From a checkpoint of a small mixture-of-experts model trained on Wikipedia.
Training: a variant of SOAP for the experts, 505M tokens, 7702 steps.
Below are experts of layer 3 (counted from 0) of a mixture-of-experts language model. Rows are named gate (a neuron's input weights, with its number), up (a neuron's input weights, with its number), down (a neuron's output weights, with its number) and show model dimensions 0-159. Each number is 50 + 10 x the weight over its row's rms, rounded and kept within 0 to 99.
Before each expert's rows: a language model's description of what the expert responds to; "comes after" lists some tokens at least twice as common just before its tokens as in all text. This comes from a sample of Wikipedia text that the model never trained on. Tokens count by the router's weight.

# expert 12
Description: Digit pieces of years, scores, table figures and statistics, especially the second half of years like 20-18 and 19-84.
comes after: " ", "20", "19", "–", ".", " ("
gate0:54 56 56 46 45 38 62 38 61 40 59 38 55 56 56 49 61 60 51 35 57 67 49 54 56 56 29 30 35 50 59 48 42 56 47 55 51 43 65 54 47 52 52 58 39 42 72 58 51 62 42 50 47 64 46 65 56 71 52 36 37 55 51 48 58 32 49 55 45 68 32 56 51 49 45 39 60 44 58 39 54 62 36 41 33 70 54 40 46 37 50 41 57 36 48 60 68 51 64 48 55 69 64 44 46 40 25 46 59 45 50 46 48 47 36 61 52 55 38 53 40 49 46 30 69 43 57 62 62 60 62 47 52 43 43 42 45 45 50 29 44 48 40 66 46 47 67 58 39 61 52 47 53 37 58 54 66 56 45 30
up0:50 57 31 37 42 43 32 38 53 54 74 36 52 53 54 54 44 46 59 41 45 49 45 37 49 55 37 44 57 54 59 42 36 61 51 56 61 51 48 60 59 38 53 51 52 42 59 63 51 62 36 52 56 55 57 54 43 49 56 51 40 43 34 69 54 29 34 37 61 58 52 70 38 58 43 47 62 52 38 53 62 53 54 44 62 60 45 39 63 32 32 39 55 46 47 42 71 41 54 44 52 43 61 52 38 50 28 46 40 47 47 46 48 55 47 51 50 64 36 52 43 59 39 39 47 56 49 72 65 54 56 46 51 48 50 28 44 50 48 42 84 39 60 60 46 56 59 53 55 66 45 47 62 27 58 48 58 48 30 42
down0:46 33 41 55 68 51 36 47 56 43 42 60 56 67 46 57 40 46 42 51 52 73 60 48 42 50 59 52 55 50 45 47 39 36 52 49 58 53 49 50 62 44 41 44 54 53 36 56 52 31 42 50 42 65 65 34 44 36 47 48 49 60 30 61 55 50 31 66 75 44 34 62 58 61 49 57 48 37 64 49 30 55 51 69 47 34 56 55 75 58 41 44 73 47 45 51 63 55 47 42 55 44 36 57 38 52 43 38 54 42 67 62 51 64 40 46 51 49 36 50 53 65 46 42 54 47 46 46 43 44 56 59 41 58 48 44 30 43 35 48 57 45 48 48 49 49 37 41 59 38 52 56 45 34 46 51 24 25 55 59

# expert 32
Description: Bare spaces, hyphens, en dashes, slashes and plus signs in tables, dates and compounds, mostly before numbers, such as twin-turbo.
comes after: " |", "|", ";", ",", ":", "\n"
gate0:62 57 48 51 46 54 66 53 42 48 47 41 45 43 43 39 49 57 66 50 17 60 46 53 53 46 63 44 41 51 53 30 49 36 44 67 37 58 35 43 47 59 44 36 37 46 48 54 45 47 27 65 44 46 40 44 65 57 50 49 57 57 36 63 44 48 63 51 51 43 34 45 55 55 51 58 30 45 45 58 44 47 67 41 69 49 45 56 38 41 60 74 56 64 58 40 62 59 51 56 60 72 51 33 21 57 61 55 63 32 41 64 58 54 54 25 48 46 24 42 43 53 44 56 58 48 61 37 59 52 63 50 55 42 50 53 53 46 54 51 50 50 50 55 58 48 45 42 56 64 51 52 34 52 65 54 52 47 60 42
up0:56 58 62 57 54 41 48 28 54 57 40 53 54 55 35 52 40 41 51 32 45 49 42 44 57 42 48 69 39 64 62 47 49 55 54 56 42 75 53 61 59 53 45 41 28 61 53 48 41 45 39 40 47 45 40 54 36 46 58 53 54 47 47 41 68 35 48 42 58 47 27 53 60 35 43 57 50 54 35 31 39 44 53 57 61 27 40 43 52 48 59 37 40 52 29 61 45 46 57 48 57 42 69 33 48 56 47 45 62 52 56 59 38 64 53 32 48 39 58 53 38 43 46 37 45 47 39 36 41 61 42 31 29 59 64 61 20 54 51 53 60 51 51 35 36 61 40 51 50 54 46 58 47 42 49 42 57 52 55 45
down0:65 43 57 60 38 36 37 38 55 48 41 38 49 47 60 44 38 49 54 51 32 57 64 37 61 60 69 62 55 55 65 49 54 49 50 46 47 49 51 58 42 66 64 35 52 59 46 51 67 70 36 41 53 42 51 43 49 55 49 49 52 50 76 65 82 40 57 42 66 62 13 67 40 46 40 55 63 37 40 52 59 55 48 63 53 36 58 49 51 51 49 62 49 63 49 45 69 55 47 62 52 57 56 63 71 46 51 66 59 59 63 59 56 45 38 54 55 50 46 51 43 57 43 36 54 41 48 42 57 70 61 41 67 58 45 58 52 62 45 42 50 51 49 58 61 44 39 52 53 55 57 54 43 47 45 47 45 43 53 46

# expert 5
Description: Common connectives, auxiliaries and pronouns in running prose, such as and, was, is, that, which, plus adverb endings like discreetly, rarely.
comes after: ",", "s", "ed", " it", " that", "ing"
gate0:43 76 65 56 43 41 40 66 37 41 66 53 45 66 46 51 51 74 47 40 40 62 48 39 57 53 38 67 37 43 53 26 42 52 51 49 58 44 58 50 42 54 44 62 54 60 73 48 57 49 50 59 55 47 50 44 52 77 58 68 58 31 55 75 57 48 51 61 58 46 67 55 57 52 51 55 36 50 54 62 64 29 46 43 50 54 40 41 46 47 49 44 48 44 50 42 44 51 53 63 73 44 64 52 41 56 40 75 50 38 59 64 45 39 56 49 47 49 39 70 44 45 58 60 57 55 51 47 67 58 50 44 61 54 58 48 55 42 37 40 49 40 54 53 57 51 61 50 33 64 51 34 53 33 61 47 44 45 51 42
up0:45 48 59 60 56 47 53 36 61 56 34 46 36 51 62 55 40 38 47 30 34 54 45 42 41 35 57 46 48 53 52 33 50 67 51 62 44 53 88 55 57 58 66 54 35 50 65 48 57 57 51 61 51 41 46 40 50 50 37 41 40 58 40 62 54 41 67 50 67 48 45 41 46 49 43 64 61 46 35 50 53 45 49 59 61 59 59 54 60 44 77 40 52 33 37 60 53 47 43 42 61 43 64 59 41 63 56 55 28 34 52 60 51 54 48 61 67 48 49 43 39 44 47 70 63 59 47 53 63 48 49 50 39 44 35 43 44 40 50 36 59 46 49 51 57 32 63 42 38 60 58 56 58 55 70 50 60 66 46 48
down0:57 33 49 53 56 72 50 43 60 44 46 70 37 24 39 37 54 51 52 54 67 40 39 54 36 52 44 44 40 38 51 55 48 44 58 44 45 54 49 35 71 50 46 37 50 37 46 60 52 65 40 58 52 71 58 70 65 50 38 54 57 51 53 36 51 52 65 55 38 34 37 54 27 53 54 54 50 47 49 40 51 53 57 55 46 37 38 67 74 58 59 57 56 45 42 69 54 49 44 42 31 45 53 36 61 44 50 45 47 46 48 57 50 48 48 40 61 37 63 55 54 60 55 24 46 43 45 34 58 58 65 62 53 44 56 51 38 63 51 46 52 51 55 43 32 61 48 62 43 56 28 39 44 46 43 47 58 70 53 52

# expert 24
Description: Connectives and auxiliary verbs linking clauses or list items in prose, such as and, was, has, also, but, that.
comes after: ",", "ed", "s", "ing", "es", " it"
gate0:47 51 60 50 59 61 65 52 39 53 55 44 32 44 34 50 39 54 53 51 47 48 57 50 70 42 45 52 25 43 36 44 47 62 35 42 59 48 57 68 67 37 52 62 40 61 61 45 53 43 56 55 56 42 42 42 61 53 51 51 40 49 49 56 56 53 54 48 53 62 36 41 43 42 26 58 55 53 48 53 49 55 41 61 31 51 48 57 54 57 34 48 61 46 44 39 29 62 50 58 53 39 56 37 59 36 46 34 40 51 41 35 59 47 74 45 36 41 51 37 27 47 57 56 58 50 56 71 38 49 47 54 47 32 51 55 49 45 46 54 46 33 68 69 50 57 43 47 66 36 37 48 61 73 27 49 40 51 62 45
up0:60 49 63 41 59 75 34 60 46 63 57 35 62 32 48 34 74 35 41 42 50 42 51 52 46 30 50 39 43 40 43 50 43 62 30 57 58 57 43 64 60 57 45 41 37 64 62 50 56 44 56 64 44 53 46 49 64 54 47 36 42 41 36 57 61 51 56 63 52 56 51 54 52 51 61 47 54 35 40 46 63 33 57 38 43 53 52 31 41 58 43 47 45 44 54 47 51 48 53 57 63 45 64 45 45 46 53 41 58 43 36 46 65 47 60 61 35 36 49 33 33 54 69 50 57 48 49 49 60 63 37 39 40 50 34 46 61 34 47 50 43 34 61 51 51 50 31 58 57 71 43 49 60 60 52 47 29 59 64 41
down0:57 35 41 45 61 42 52 53 54 45 51 63 44 48 61 42 60 43 40 41 38 46 50 53 63 52 39 46 56 45 57 50 54 44 40 73 59 45 35 45 57 64 59 58 49 49 38 71 66 45 45 58 64 57 34 47 37 32 50 45 37 43 56 47 76 45 58 47 53 49 55 59 45 38 42 23 71 34 47 40 42 50 34 34 56 38 47 47 62 36 50 27 43 38 61 52 48 54 60 59 49 46 53 46 37 42 42 64 51 41 44 52 38 52 46 43 45 52 38 53 62 41 59 77 48 34 41 55 44 45 34 45 45 43 45 46 43 41 58 66 42 48 50 41 55 50 37 60 68 47 41 46 50 47 75 38 37 55 63 55

# expert 33
Description: Single word-initial letters split from the rest of a word, mostly capitals, such as Taaffe, Late Night, Pebas, Song Contest.
comes after: " |", "-", " the", ",", ":", "."
gate0:57 47 31 38 64 60 48 40 75 45 51 43 42 54 52 46 60 31 39 54 56 46 38 42 57 66 65 27 58 29 33 65 51 56 46 43 46 60 46 64 47 62 39 51 51 37 47 56 49 59 60 44 53 54 37 68 63 54 55 48 55 32 58 58 47 44 49 38 61 58 50 46 46 50 40 37 66 50 64 52 39 48 34 58 38 51 53 46 51 57 40 57 39 53 46 62 75 42 54 51 59 55 49 54 41 62 48 45 66 58 31 52 54 46 41 37 60 58 64 65 45 43 59 58 58 38 60 56 44 42 56 67 56 59 54 41 35 42 46 67 56 66 70 66 47 56 63 60 47 64 38 48 68 48 38 38 51 42 41 50
up0:39 59 47 52 49 34 50 38 52 39 47 60 48 51 43 60 77 58 54 42 29 56 37 48 50 48 67 59 55 31 46 61 59 57 49 63 57 49 46 46 43 56 54 52 52 41 59 39 51 56 49 62 37 49 44 39 59 47 52 51 51 71 41 62 53 51 56 51 61 36 47 69 54 54 54 55 51 72 32 54 64 53 44 45 59 39 30 43 75 55 60 58 55 28 32 34 52 54 36 30 34 44 56 51 57 26 37 54 27 40 61 55 46 50 57 46 56 29 52 55 44 59 59 51 51 45 38 42 37 45 68 61 67 53 47 59 71 55 55 47 47 42 51 48 56 42 46 46 40 43 55 45 67 52 52 57 64 59 41 48
down0:28 54 46 49 66 50 54 39 61 45 44 61 70 41 64 56 74 40 40 34 48 42 38 70 54 64 48 58 58 54 50 55 49 52 48 37 52 59 46 48 35 52 44 55 52 33 51 57 46 59 53 67 44 69 42 58 49 44 41 51 38 56 52 59 60 46 48 55 73 42 59 57 40 50 55 45 54 69 51 54 46 53 52 58 49 59 43 56 56 64 58 41 38 34 37 44 69 55 49 48 35 56 51 53 57 36 44 66 57 55 53 47 43 51 44 38 36 44 24 47 64 54 73 46 57 45 59 45 33 54 53 57 70 45 55 43 41 50 54 36 50 69 70 55 63 56 67 36 53 61 54 49 48 28 52 55 53 37 38 62

# expert 34
Description: Opening pieces of words, especially c, h, w, cl, re, after articles, e.g. case, claimed, collector, enroll.
comes after: " the", " a", "-", " and", " to", " c"
gate0:56 35 52 55 51 65 55 37 50 40 48 43 51 36 40 57 31 49 70 33 56 54 48 60 46 51 51 43 56 55 41 60 60 40 57 38 48 47 59 65 37 53 47 54 26 53 34 42 31 19 28 35 36 37 48 66 39 37 50 64 42 49 42 43 38 46 37 55 62 43 63 41 41 48 42 50 40 35 51 55 55 55 64 50 34 48 40 54 55 40 50 48 53 56 72 47 59 41 40 43 46 51 42 53 42 47 50 52 41 43 49 56 43 36 55 51 54 38 60 51 58 51 52 58 44 49 51 64 29 61 36 60 56 52 56 71 58 36 44 59 55 23 62 45 44 56 54 49 36 43 61 49 37 64 45 46 35 68 54 51
up0:47 61 55 40 44 52 56 52 65 66 51 46 56 49 54 49 56 48 45 36 40 41 50 62 43 25 41 40 48 54 70 50 33 46 61 61 42 26 43 67 38 46 54 53 55 54 63 46 61 69 73 53 58 46 67 35 52 40 49 36 64 55 53 51 66 56 57 40 41 38 55 46 53 59 32 48 34 54 54 31 45 62 41 33 66 43 35 62 41 45 57 46 37 43 49 42 50 39 57 47 54 46 73 50 59 48 41 40 48 60 46 42 41 46 35 42 47 37 36 53 42 43 58 52 51 56 59 57 60 50 49 50 53 38 37 31 58 42 57 59 45 59 41 45 53 57 47 45 66 77 67 55 60 36 57 46 70 49 47 53
down0:61 62 60 54 48 43 42 60 35 53 51 30 37 57 50 42 57 24 51 62 52 54 62 66 46 38 65 63 54 68 49 44 48 45 51 57 68 42 39 40 44 41 47 40 60 46 53 69 63 65 58 43 54 57 51 30 54 52 48 43 53 54 49 42 68 41 49 52 41 38 67 51 44 56 48 45 63 51 51 57 46 46 44 49 49 20 48 50 43 50 52 56 48 50 60 46 48 61 68 55 57 44 54 40 52 59 61 53 65 65 50 51 53 47 31 36 54 51 46 48 40 67 37 60 53 42 40 47 60 53 53 27 64 45 81 40 53 56 51 48 33 58 32 54 29 67 51 41 43 63 42 63 50 48 50 68 48 61 52 61

# expert 26
Description: Prepositions such as of, between, against, for, plus word endings like strong and large, in running prose.
comes after: " ", " |", "ation", "ion", "″", "ment"
gate0:53 46 61 64 43 51 63 54 60 51 33 48 43 56 55 48 50 45 56 44 38 42 42 54 60 75 62 59 41 53 52 56 60 41 54 48 71 45 60 26 39 45 68 52 54 42 56 58 47 41 58 60 53 52 33 52 64 47 40 37 56 38 61 53 46 58 56 52 51 45 55 51 41 61 72 54 38 77 43 54 46 34 45 22 50 49 58 59 41 63 38 55 51 34 63 43 53 59 46 51 45 56 39 61 48 38 47 37 44 39 72 66 31 57 39 57 43 59 53 27 57 50 34 60 45 40 53 44 64 37 49 54 28 49 52 34 53 52 57 57 51 40 35 48 44 42 54 43 36 37 61 43 62 47 38 62 39 55 52 46
up0:62 52 54 41 48 46 51 70 37 45 44 58 56 41 51 46 43 39 34 57 51 45 40 41 49 74 54 52 41 32 64 58 59 63 59 58 46 57 47 62 56 42 37 59 68 32 51 38 58 38 29 35 26 35 41 63 59 41 34 50 58 51 47 58 57 51 46 48 40 55 56 38 38 44 55 48 39 69 40 54 38 56 46 57 51 47 58 54 21 55 49 40 69 48 45 61 64 61 45 41 35 60 59 42 53 50 56 55 45 37 47 50 38 65 53 48 54 38 45 44 55 54 55 56 43 49 42 49 38 20 56 53 58 39 55 42 44 46 39 60 58 39 51 43 51 28 44 57 43 65 66 32 42 61 54 64 41 49 49 49
down0:60 43 62 53 44 63 67 44 45 65 37 46 36 60 53 57 49 54 49 71 48 65 46 50 63 61 59 58 42 53 39 47 60 51 56 66 66 50 65 45 59 51 36 48 69 48 59 43 32 48 47 55 41 47 37 61 60 42 58 45 63 68 41 45 54 59 58 47 45 47 51 43 40 55 26 19 37 59 60 54 52 58 50 37 55 49 59 54 52 59 64 54 66 51 58 30 52 54 34 42 46 57 54 39 55 55 73 57 48 27 59 56 42 46 37 34 55 57 65 45 46 44 64 52 40 24 48 56 45 41 51 62 39 63 58 44 58 62 52 58 58 53 46 52 31 51 44 32 64 55 54 41 50 50 58 47 43 49 34 42

# expert 10
Description: Articles and possessive determiners starting a noun phrase, mostly the, a, an, his, its, often after of or in.
comes after: " of", " in", ".", " to", " for", " with"
gate0:44 47 40 53 27 50 59 55 39 42 37 57 48 51 57 52 34 44 41 51 53 40 59 34 77 22 49 62 45 64 57 39 56 45 43 73 60 59 47 52 64 23 37 52 38 55 52 50 30 49 31 50 42 56 47 42 67 36 60 47 54 40 56 31 57 49 43 50 55 42 64 46 50 53 59 43 60 55 45 47 60 61 54 56 37 43 40 41 46 51 36 62 49 57 50 44 52 53 46 52 40 45 42 56 56 55 60 38 59 44 44 31 55 51 55 53 39 46 45 36 61 48 42 43 51 44 61 48 45 54 35 50 49 48 58 64 34 34 52 70 59 46 39 42 67 51 60 64 61 57 59 63 32 68 44 38 56 45 30 59
up0:44 47 64 73 35 43 37 48 39 50 61 46 59 42 52 64 40 58 60 37 56 48 44 40 41 51 49 41 38 37 55 68 41 46 42 41 66 40 43 54 46 61 49 31 64 41 69 43 65 53 59 49 55 27 45 51 33 52 34 49 50 58 53 55 38 45 43 54 37 61 38 46 50 49 48 53 41 38 52 53 57 56 55 46 56 73 49 55 38 48 53 60 57 45 73 39 46 50 47 57 36 54 36 57 57 56 47 54 59 45 44 49 40 40 57 53 56 38 55 50 48 54 42 47 47 31 63 73 41 61 62 53 41 35 57 44 55 46 45 37 46 77 49 48 72 67 55 29 65 41 56 43 52 65 48 50 61 67 62 39
down0:52 41 53 67 49 51 60 49 42 45 51 47 52 46 36 68 46 49 35 32 50 47 29 54 45 58 64 43 64 32 32 54 47 46 55 45 61 27 58 58 45 45 58 51 61 68 65 40 55 38 35 40 44 68 47 35 63 52 43 54 41 35 46 54 49 55 65 56 35 61 64 42 63 61 49 42 43 49 42 57 51 59 64 47 43 53 47 42 29 34 41 62 33 55 60 47 58 62 47 57 43 41 38 48 53 49 49 60 26 45 46 48 48 38 52 60 61 66 44 44 37 58 58 63 64 52 54 47 35 54 60 49 54 48 41 47 68 36 49 32 65 63 65 58 53 39 49 52 50 42 61 53 56 38 35 69 42 64 56 53

# expert 0
Description: Month names after dates and the final pieces of proper names or infobox words, such as June, Air-port, Down-town, U.S.
comes after: "20", "19", "18", " United", "°", " d"
gate0:56 50 62 51 38 45 41 54 77 43 62 43 43 46 52 57 46 60 59 50 51 45 47 63 35 51 62 46 50 69 61 56 51 54 39 37 59 39 51 41 58 59 52 49 50 40 38 46 34 51 48 51 57 52 62 36 40 56 67 40 66 48 60 62 38 35 54 47 69 42 29 55 56 40 44 54 44 53 50 57 61 40 58 40 48 66 56 71 62 52 58 46 72 32 51 61 55 36 67 54 40 53 51 52 55 63 59 38 51 56 30 51 44 36 57 47 51 62 58 43 55 46 55 48 39 42 60 50 57 51 44 41 47 52 35 55 50 64 32 64 57 70 77 39 61 59 74 52 58 64 40 46 68 53 53 39 46 48 59 53
up0:45 54 40 47 40 37 47 57 46 46 48 56 46 42 38 50 53 51 45 43 59 40 46 41 48 48 44 49 61 33 28 51 49 51 37 58 56 47 45 44 48 50 44 63 54 48 63 68 52 45 57 47 61 64 30 55 46 58 49 55 47 64 48 30 60 60 45 43 39 50 58 51 41 47 57 55 52 32 61 62 39 71 51 70 50 36 62 48 46 51 54 51 32 62 57 33 32 48 40 49 52 34 50 48 45 37 68 58 43 44 61 66 48 47 54 47 51 33 51 56 42 43 41 51 63 48 53 38 34 40 64 51 46 44 48 42 68 31 60 37 40 35 52 63 55 42 47 45 20 48 54 84 36 47 50 69 41 71 55 43
down0:57 42 37 31 63 33 49 52 50 46 43 51 49 66 41 49 49 36 33 50 70 53 42 37 37 52 45 35 60 60 52 40 31 65 34 55 53 41 53 35 46 40 61 42 52 50 52 68 55 61 59 48 53 53 53 59 56 56 56 38 70 68 50 55 63 53 69 48 45 49 58 49 35 47 66 47 45 64 53 44 62 42 55 36 50 49 60 46 42 46 53 58 42 55 46 42 58 48 53 48 37 62 56 43 29 63 52 59 45 47 52 56 58 47 55 62 43 35 76 52 54 46 51 40 43 40 49 52 51 45 44 68 62 47 53 65 57 24 44 56 51 34 52 49 60 55 38 54 45 54 43 65 50 43 30 29 68 78 48 51

# expert 16
Description: Prepositions following nouns or verbs in running prose, chiefly of, in, to, for, by, as in Son of, elected as.
comes after: "ed", "s", "ing", "ated", "ation", "es"
gate0:64 56 63 46 59 54 57 61 44 32 48 48 39 33 53 28 50 60 50 48 31 46 49 36 34 54 63 40 50 60 53 46 49 39 52 63 55 54 47 50 55 74 32 36 26 51 45 65 55 64 50 67 37 55 39 40 61 58 51 47 47 54 60 35 64 40 51 39 76 45 63 51 41 34 48 41 37 67 46 46 63 65 50 60 58 53 68 54 40 63 37 44 47 47 51 64 57 61 43 42 39 45 45 48 53 55 43 44 56 48 45 78 59 53 43 55 63 51 41 58 49 49 38 66 49 47 45 55 56 58 37 49 58 48 47 65 63 48 66 48 54 49 35 51 39 54 62 65 55 35 67 46 45 58 45 44 48 41 32 50
up0:51 45 46 56 58 64 58 30 50 40 60 71 55 66 38 51 43 46 45 53 61 55 58 57 40 57 39 56 45 56 29 47 64 44 54 45 56 70 30 45 44 56 44 52 44 49 56 49 55 55 73 39 65 45 49 25 45 51 43 53 14 62 26 59 57 56 47 46 45 61 51 50 36 63 45 45 53 52 63 52 42 51 53 58 50 51 39 34 48 35 57 45 53 40 58 59 47 41 61 59 63 43 47 31 58 46 58 43 32 43 50 41 49 59 62 51 42 50 51 37 59 61 53 44 42 70 53 55 36 43 44 35 52 51 46 48 71 46 45 51 37 36 36 48 58 53 45 47 45 64 49 74 46 43 51 48 60 65 62 58
down0:60 28 51 40 47 45 46 35 34 45 66 50 51 46 43 70 60 50 60 36 61 52 54 64 48 55 34 49 45 36 64 64 52 73 51 50 37 51 68 55 49 47 39 64 51 46 56 58 46 41 58 52 44 58 69 53 54 45 51 46 60 71 44 57 36 43 40 31 57 30 43 63 42 55 60 52 39 48 68 63 57 63 39 48 67 60 49 44 56 52 60 55 51 35 42 58 53 66 35 60 60 64 45 47 32 30 48 57 42 43 47 57 52 54 34 51 46 42 45 52 60 55 55 41 34 55 47 48 63 45 53 68 45 48 59 41 44 45 58 55 56 67 51 38 57 45 56 52 56 57 47 28 51 55 54 49 26 43 38 28